Below are experts of layer 3 (counted from 0) of a mixture-of-experts language model. Rows are named router (the router's row for the expert), gate (a neuron's input weights, with its number), up (a neuron's input weights, with its number) and show model dimensions 0-127. Each number is 128 + 24 x the weight over its row's rms, rounded and kept within 0 to 255. Numbers have three digits each.
Before each expert's rows: a language model's description of what the expert responds to. This comes from a sample of Wikipedia text that the model never trained on.

# expert 12
Name starts, sentence periods. First letters of names after colons, pipes or hyphens, such as N(awabzada), P(OL), and sentence-ending periods before The or He.
router:100131163090170170149138167116172157112112121151115159151135093161144114148107159142144113135130150153145170088163125133083126125092150059099113102116141114089132120152124107150134108088115145127132183123109116146120113129156094132140136137117111107123099125133118150081110133078143113098120134092190113107111124114104134112086111146167130142122135153108128133136122137120119087143160
gate1:131143147152039116130148128105123138154147192139129116089112130155116164147117138113149070069156111168134136132110157125143119145216127124125115135156136147165129145146146113123125120138112138101136099208113124114117101106133106160137104099109132119155122113128141139134161154103101143128140185115148126116119150120137135137116140134120150142132114108144141148133147111117127114144178
up1:095120160144142124168136116161107126137114145147126106126122162149123157110118116134143097144133148125118129132167128121176138089149116100149124134172087123162160113128141086116102131075123150162114128172141152139112124134124113157150201098120125109139133104151136094146143097178151100142105103166140150161148115160098153152111129107131114122124086098127109160122121133207118138165134

# expert 26
Ordinals and mid-name pieces. Ordinal words like first, second, only, well, plus inner syllables of foreign names like Isg-and-ar, Lov-est-one.
router:129136120123168125150121145119124149091097156141093112139127140153166099133120128141156127138168160114145156100176125139107119096117143112110146131131141137135105112124157107167082078114117129137096198146102158113143139138173062118164070137127112123114112144136121128123121140063165114114086174134140115128121136134089151131103107134154130130106132149095168127141114160109107123143162
gate0:141147095159097143115096122146083151129147118133104182143121103166126129104099150126128114088127153174125093120175139156128147128113141084089163124079124124117147107123132083122104126076120131141136148147082113103130099159142110181091085110134113111093141107128122166119139152078131119136177140107154141141098157082108134122109119115147131080123114136141112131125100115145104124148135
up0:161122129132079131090145119132102162078154116128160139125097112135167149126106133053121088103090129104086119141141107146138141105157157088095156157133116161096140097128102117099135153091130144139123126154123104080145112166089107122157096114141113130134124086127114198144136093117159136127102121136111108172124120104110138131116154119112136106159099150154127113154138124110124117130097

# expert 10
Mid-word syllable pieces. Middle or final word pieces after a capitalized start, e.g. Ch-amb-al, b-ind-ing, Ch-art-s, L-aps, plus colons and band/rock/Film words.
router:103151148125135154125095124122182128098128167129121131106158119145146117163127148094156122112124139139151163123148163177110132142114125091132153149108147148126094119150144120127132071100141122107110154106135136172108132131164079134161099095135149123111089133148131123093124162113144134105065120145157114112176123117130132115084104119168143201131101145103163151121092118122098115103134
gate0:116122119129141159119142127130120191105110128099118101169127109125160120149075125122149112114135137161150119115162156111109133134107142127051126105078134163097129118125128121131160156125084143161125157145102152158113145132132124148172111134128100097133119160140117123139094109070133079134156150119133121136096098075104130127139109084174114134138141148116119074123135112112145127184126
up0:129101123145107148098127129130157111115085140120134073170168119143161144141138095094140088117098130136105148148081112124147113114083144146138147151124168137188090184093129141104126174118134135154086087106150112134171148133120135132163101128141128124130126168119118135145142082117134102144138146125105102151115133102137134117112123067132135129094146109141135093114147073157134152152113

# expert 11
Name-initial word pieces. First capitalized piece of a name or word split into parts, often consonant clusters like Sh, K, Ch, Ar, as in R-yn, Ver-ona, Tur-bo.
router:124147164103148130133141134106135157136152148146086127115108127121141089140085181136169124114131127125133133121154158157086133145124131069082103086083126140133151104145156120154102070107134153122137166109101129125113120111169094168148106100117141092119106153128110136120157147117093135102095143122156127098167121137096139102076082101136155135146089126112157141127114143117115086117144
gate4:121141124112157106138084090109098121135150154115125112109151082142120131114132150122073104096145155112106116154166109151128107113136087123142151160110105160123114108077136175113099149119120151163165135140134130119174150113127146135153132118158138091115126130138166117133105136129142106101105202148128107109122195103121117124144103059124154155127127115112102099086161145125114130135127
up4:069123139137160115121108147147125115142100136089187126105117084089123157129146170163087091111123144113138099120102129121121176184117136123138134169163108122096156128115118134087146109136102124159179126112134125128173156150125132109072130142142171101142130122140137118148170112148144088127140158133147135132127127130142153091148098090109127153156116110133140147191119143128138134148123

# expert 60
Conjunctions and mid-word letters. Conjunctions and function words such as and, by, as, of, most, while, plus single letters inside names, such as Zipp(y), Ox(y)gen.
router:138158132149174135140114176116128136127142145101110133115128164160134089128123164119136149129119115087184147112167124158094136134098145104113126110065102156134099116148206108143100076106137142144124178117120130140119132129173094159139102103142140100081130140135131128120167155100128140137094112128154118115148131117105112159118102128129155097091113122122153128135123171096100107127159
gate3:113154105142102132134123163146116139135156144124122115167125144123112110126133134162102121116143198118113142110134119101119146080123157094146142118153158145120170174132152109123080127111141139163079125115121124109069154123128109125146109127106086157180104103204115125112151141119155160117091099109123138155121124132093164138126133115139109123077132138065136158116121130167110116132115
up3:136147135096126059147168142132150148126167153119148129136152118130114124136107137167128121109151076103105153165167172118188157115120147129110123169111154119135098141120152118119132139156131127081163124093109114102095119114138139121077130113113125113122121140128188091116102090125145122122115132137090137137121111120147148157161131127103141119178069129144106141187153120110110094138114

# expert 27
Modal verbs, name endings. Modal verbs before "be" (would, can, may, will) and word-final pieces like O'Con-or, ac-u-ity, Forum.
router:099163130147131132131102161106134127110155127107118145162120120151134128119135160090152109129105130163138132096135173161102155164106141079120169092056141164096145098146153129127140101085121140130099175146134153170117099154162081153129092126135099123110117127115102142119158135093141122084103138120178134130138107134102161138106111136122139123108136142105181118137118163105103102128151
gate1:139141126161120118142169109125112127168152176146136136120134134136119140234126151100130102111154160132175082126123134138143146154135156122119132124118124151152150118154155119133144106151112155108114087126113141101127128139159111159136140105076170095181141056123147144097130151140088130125118131098135138150123116153128115124166146156120140107139096112154109108087141150102113103113131
up1:143140143159107106092098139083129140134093091158145128122119150136115156064140146156083138103109119106128126178182127092122145090162136122148144124099086148145142113160151089164109157107123138131129111147164143114100128111150130100148146110116124132096148184156128105115155114170145096124135101158153114150151135148101138112141103108147158126112093113127145167140121084157158152153123

# expert 13
Sports action words. Motion and sports-result words (took, won, came, down, off, run), often after t or T, as in torn tendons, in sports-season prose.
router:118138150124166122151133153092151182115128149117112137109148154140138138142110176154186129084108134117153119129141156172121135093129121090146109107095110179111148104156177117191106095119111161108119158136123150122104116147152108160187108121114105108121133159169102107091130144122112134112115113111145092141176115126119115120101132133166168120109104131139149113114101132116099111151155
gate3:102132127150140151130094103123164141157147165133052143086137117111123119118159169123115118102135117123072176101109120181153143105120141105131077146121136131112158165128146162129102096142097106167140121141117146119114084100154099123134168120123101118139096154159159111108154105143116176118141093110149130127109115111131101111104092162160129114154131116090123129100139098142099123150129
up3:143177135068165094147129095174170111130140119121149155133151140130131130109116133163101114105164116086131136137127142131154157138139155137125112171117179131127153162106126085139143083119139153117155135143124167090108082096130111087085148107109103094133152076165123128121141115149147121189139111111131148094136106126161175097137111143105100136148119110138119135116148142122120107142114

# expert 49
Word-initial syllable pieces. Second pieces of capitalized names and words after an initial letter (B-en-jamin, P-an-ama, Pel-oponnesian), and digits inside years.
router:104135164137146134146131172083155119129155115138114137125148116158115097143104149146159120118137121104135138122150169158132105133147142093130116101111133167109134108179143122144115072104112137061120154131130098145099111110162065127159116054133151108080142165121114099137149166120097104081094129123169115123149114147133097102092117138139165141120138138132130122118137134141119124108165
gate7:117154123127129139155139119109135124147092140133085136084125150138112107156107127163134113080125147118131159121194150135139132102147098127079131156122098126121085102158095141158100077150122185110134117116107094118102120121198128103131119104146155123132143129132139078071169131146106150093104135148139135160104111153121083160133158129152137128121100140102096105125103125115116149118109
up7:139156134129171108157147125107149120149055132151075135076136170126117093155076112132136106090101162101147141118131125144132157113104104121083093122138087096108118124151145148145116108125165157108133110110135089157109099139166086131103127104140160107148138154118130139095107151142105167113090136131121143137130114135095108167157120128128128121133073122139116100078141152128115107116108

# expert 1
Pronouns, possessives, time nouns. Subject and possessive pronouns, possessive 's, and nouns like year, decades, prize, company, often completing a word piece (pri-ze, dec-ades).
router:144131144108136147145112165091110152106114119136136113127127121134149093136097170133150127139167113134159171113153158133119108138082128110130110082091108164128127095142162099144102084129093134100096168108132143118135130132163093121160088120122144098095107115135130100104161181102120063102107151124165128148134142111074118093134138159138161122127133155116152083117099126122098136149151
gate1:154138103143156129138154158120129136136095134139108134099133128120099170134119120132129117143107137122181094130180154128163119129097108144166162099165113132152132130106157103100154117149118152078140110100128160072159111150159120131183078160109147135119157101164135126062157107151095111100148173133153141130092102130125168099141125143107128120150093141146117128132096107124125117110142
up1:111129141129080206100122089153123143134123109138173143111103111105139123094123127105106142128135142135113103132119109107110111090131138126143168113166120142112171102109128110082131120123156123109164131178113146159135097126149119091067162107125084126120101133182123110120158107131172129111140121123097126147139156161094141145150110095158101092126114146138107115147102145121126143187148

# expert 15
Past-tense narrative verbs. Past-tense verbs after a subject or "was", such as made, served, moved, signed, plus pipes and spaces in table cells.
router:107121160124184157152148125112115139099173121116111134146110095155125126155081160138160134110170120163138147123143159163126111109108148103137098089098130153123160074145157108144134108105118164129138155159083109121134122147142098137144100121133111108111100146169109128103139125078136123116095100090136105113174140122142110108101093105146128147112160112111131107124111148085092115149184
gate0:163142086141140134154131123106133143107133128136163154172122107106135135142110146145108139129131128143164116136131195136153121121136131135125108117095130112072145142131151145138119117103109172151142145100079161130119125136143118182148074130104108106144126105144152133122126158085066065088120140070127094169118099092124069114123119135104141144134112106110127115162129124119134133164135
up0:163117114141136148094154137121152128138123094142140142165105143131155132102104146094131156145083151103125075091127116135149149137141144129133124142120131160127157127162141131145083129119145157106131124102139093147158101128105148133140115179150158135152125107132115144126142114132141093077154095061089157161121144056142092124139134134119156074114106128104157116130128099160120149182155

# expert 57
Name fragments, possessives. Pieces inside proper names in cast and sports tables, such as Sw-ine-burn, W-aves, Seahaw-ks, plus his, her, list-number periods.
router:131121155080136162145148129082135138140147159121112130097129138172124120119097203133185125117127121161154149127165139162119147162085114104101138136070113158120121123138176133132123085119098104107118151137093101112132104137177078149150122101133131088112099128149112116110139157113128106092109135115124066117138170156137121121120132128116140124115116123131123103135098138120107091119168
gate0:148121143147126170126144141130120151082155108110141169136118084104123132102114152152145117121176113146149122115159141115122091139130121116112151126094142142135109119131130117157106135079079171136099197166077137117096081177125152167148112122102107124144125094154128157123126125126124104119144152094139157142120137095108151110165097132128124140151105104061101141141107092131113113155149
up0:160147165119138142135110124118150122140131096161150116108142149104106155142135130144126115083071142163107114072133137122142100108174123136151133171136138146127117178129114092112120115141141138150143139090142098100187157132130137142104109150142107138093124147101111115087157113103159098112112157156104104154118159100117113146104153122095193140086145135163107120133128148108126117126064

# expert 61
Quantifiers and prepositions. Number and quantity words (two, three, both, all, several, including) and prepositions with, of, plus verb pieces like ass-isted, occas-ion.
router:117150150117173142121119140085116124093144115131097119165157119130115126111090155149139123119140127126140098119169130164095150084095129089124123107126131142108114093139171132165084113088114150117100162144131106145109096135132081164138118104145117116093109121155102119081136124104130148104095126124137127123137142083079153117127096147164148120092156189127136109124117140098081085104154
gate0:123117113133160120136117107101109116130121124161112137124131118127117117129112163143148119165145140158139102074113136124111147082105120135135108083106144113128091123114117112119075141108181163120159182105111115152139121111154117108112107111105086105131123091172130120131135145077117108122120176128125152144125133070092141172117129083115085158136151177128113086151126103092128108176137
up0:198162145158125116090111128139131150119083109135139118103152130141123119086145121126156120137102104119085128127096089134124149134167166130120112120140154073118120131144104128131112131151133125160109171107144105089180097101118101105126121116104141159127120060168099132092123123118133163148168091141080146140130134096135144141142164129121123096110124116146180111165167111125116126105119

# expert 54
Prepositions and consonant fragments. Prepositions to, from, after, into, possessive 's, and short consonant pieces inside words, such as gly(c)ogen, ro(p)es.
router:095148145105136177128154137142154157107146112171105112161150120159133099157119183139161141150124139105115152123134132149127149137123151094091136137118127133122122094127124164163117073122110126111139174109144102123150127126167088138164103093144115113097132137116126107074141115077144114101147170093156084120151156145132106122083111113138167140115157179115122095131149127107104109160141
gate0:135145110143131162146104125138103149119132102112097153163109100094124136088101116105114119103144138167148125110133158139122151130140150129135098102093136108159135130107143123175152104116085173133124132134071153148093130135176127190137114113098130115069131124127111163131121130092121122138149125066129110166107165089126100140124130124105131131076141181077106104115116158121141152143125
up0:136170187147108115139158109157154150122114118129115140100143142136160191134121107114163156106113148138162097160129129136163156124146175139111148149148118104145129177128139141175162116124127114124117164126104129148167144094136126151114121132089168123109086122141106124140114095107151114127159123100086129163135135095102128128095129111105157141115098146194111143111140193122138117134097

# expert 63
Prefixes and taxonomy terms. Prefixes and word pieces such as un, dis, ref, Alex-is, Emerit-us, plus Party, Minister, Genus, Order in taxonomy boxes.
router:116155169121129128132116147104151145112156128123079168113146127119170106122143160099138141114137102163148142136165143150077123145126146078091150109102152141118125109162153113102101112102115133105126143121127101140144114115152093124137090098100105139124103117170100119104151133096155115131116104110163123095171135078084157097093123108152108131117095148094146133102142128097081101145182
gate0:157144139117152083135105125140128136163166097129119132138143094158147128176106156154160116135218140151159108151142165154086166127099131109132152125120136118140142134130106100115105128110121152125129146128099137111151124121151139123148072156077113106087116117107151112128151118099129102135118187103143112129109145102062144129116157099134145130115096150150109114127120113121137142189141
up0:120097143119110105106142147146153142124131127153121117128104119146125145131083119091115127127128124128164172140125150174096121128112154096125109141115145156104099184111072112116133152123137129138181126131103120118172153110110141114148088135091137142138113089116133127095121105131171161139146124117114118134117123088105150162055176108153157127127105157082167119148148141119161172150081

# expert 45
Short verbs, table spaces. Blank space cells in election tables and short verbs or verb endings such as s-end, took, met, win, use.
router:089165129146179138119137141113137132110130162096095124116124111128142108114094168136161096114108151111136182151184120148066170120124125081108122107105139145108108100172182119144098089127100130115127135132111132138127133135150105149167121111121129124122110142180100082091134165081129143116127127103168115111125121095137133134104108097161162113106126135136132147129087151100107119123156
gate0:132138122146114138156138115099153164127151128078108129157122106134140127122077184134156106121149156150132140147111143159133126132127087128105108129050107127099138099099132130147082124093136171127136140110079136126122138141185123159152098099119117106133157116138141106142124137102116117093143121122128067140109108091095115134161143078138136170178119132096117101106124090128128151140108
up0:151127130171136122102104107153141171089131143194128123105134107124173120131108111105148093149156114180047119136096112095126158115129123140139122129154139122124154130100125117131144143096130138115071120149123098105124104100149105134113113108108146152113140110104101139114135068080130130133159102101097128156125133096079099142133097072136143104163150146124140095123134123111120140118107

# expert 24
Given names, place-name pieces. First names and place-name starts in tables and lists, such as Mar, David, William, Gu(ern)sey, and spaces before numbers.
router:105104147123140135157164136118172124110151118117064138097127125132150119121096135140137148147135133126140131118165169141099158137140136075117136104107115165101139066137131135157126092125127109111152189111107118144157080121123089117143098139154142113123120169146122104123137142108125134098063136104135139117158128116085138137087094118144142149110131156132171134112118167072102113138172
gate3:139122128101134134189116104129156118110154131180118106128135118098103151146119132164123160101091159146094146132145131172062126118138156104119120118118171154132136127129090114139117080125166142190092116123121136127077142083107108131101146131078137158121140086153126118125167121117148170128105147130112136132156126120078139157158101117116126132099123140155160163085116132118118130119116
up3:142145112101105090153129112109159102106131094119117108146185117151168136147128105140115146125135068123151113165112145125129093117128128158164160166114139155086150102078127137142140083156137111134103139153155151101114119129134163108090126130155129072102133140163179107101122140131163119135075143136113136167108126150130094122131105118114075106131101138132151124132150128083111168137131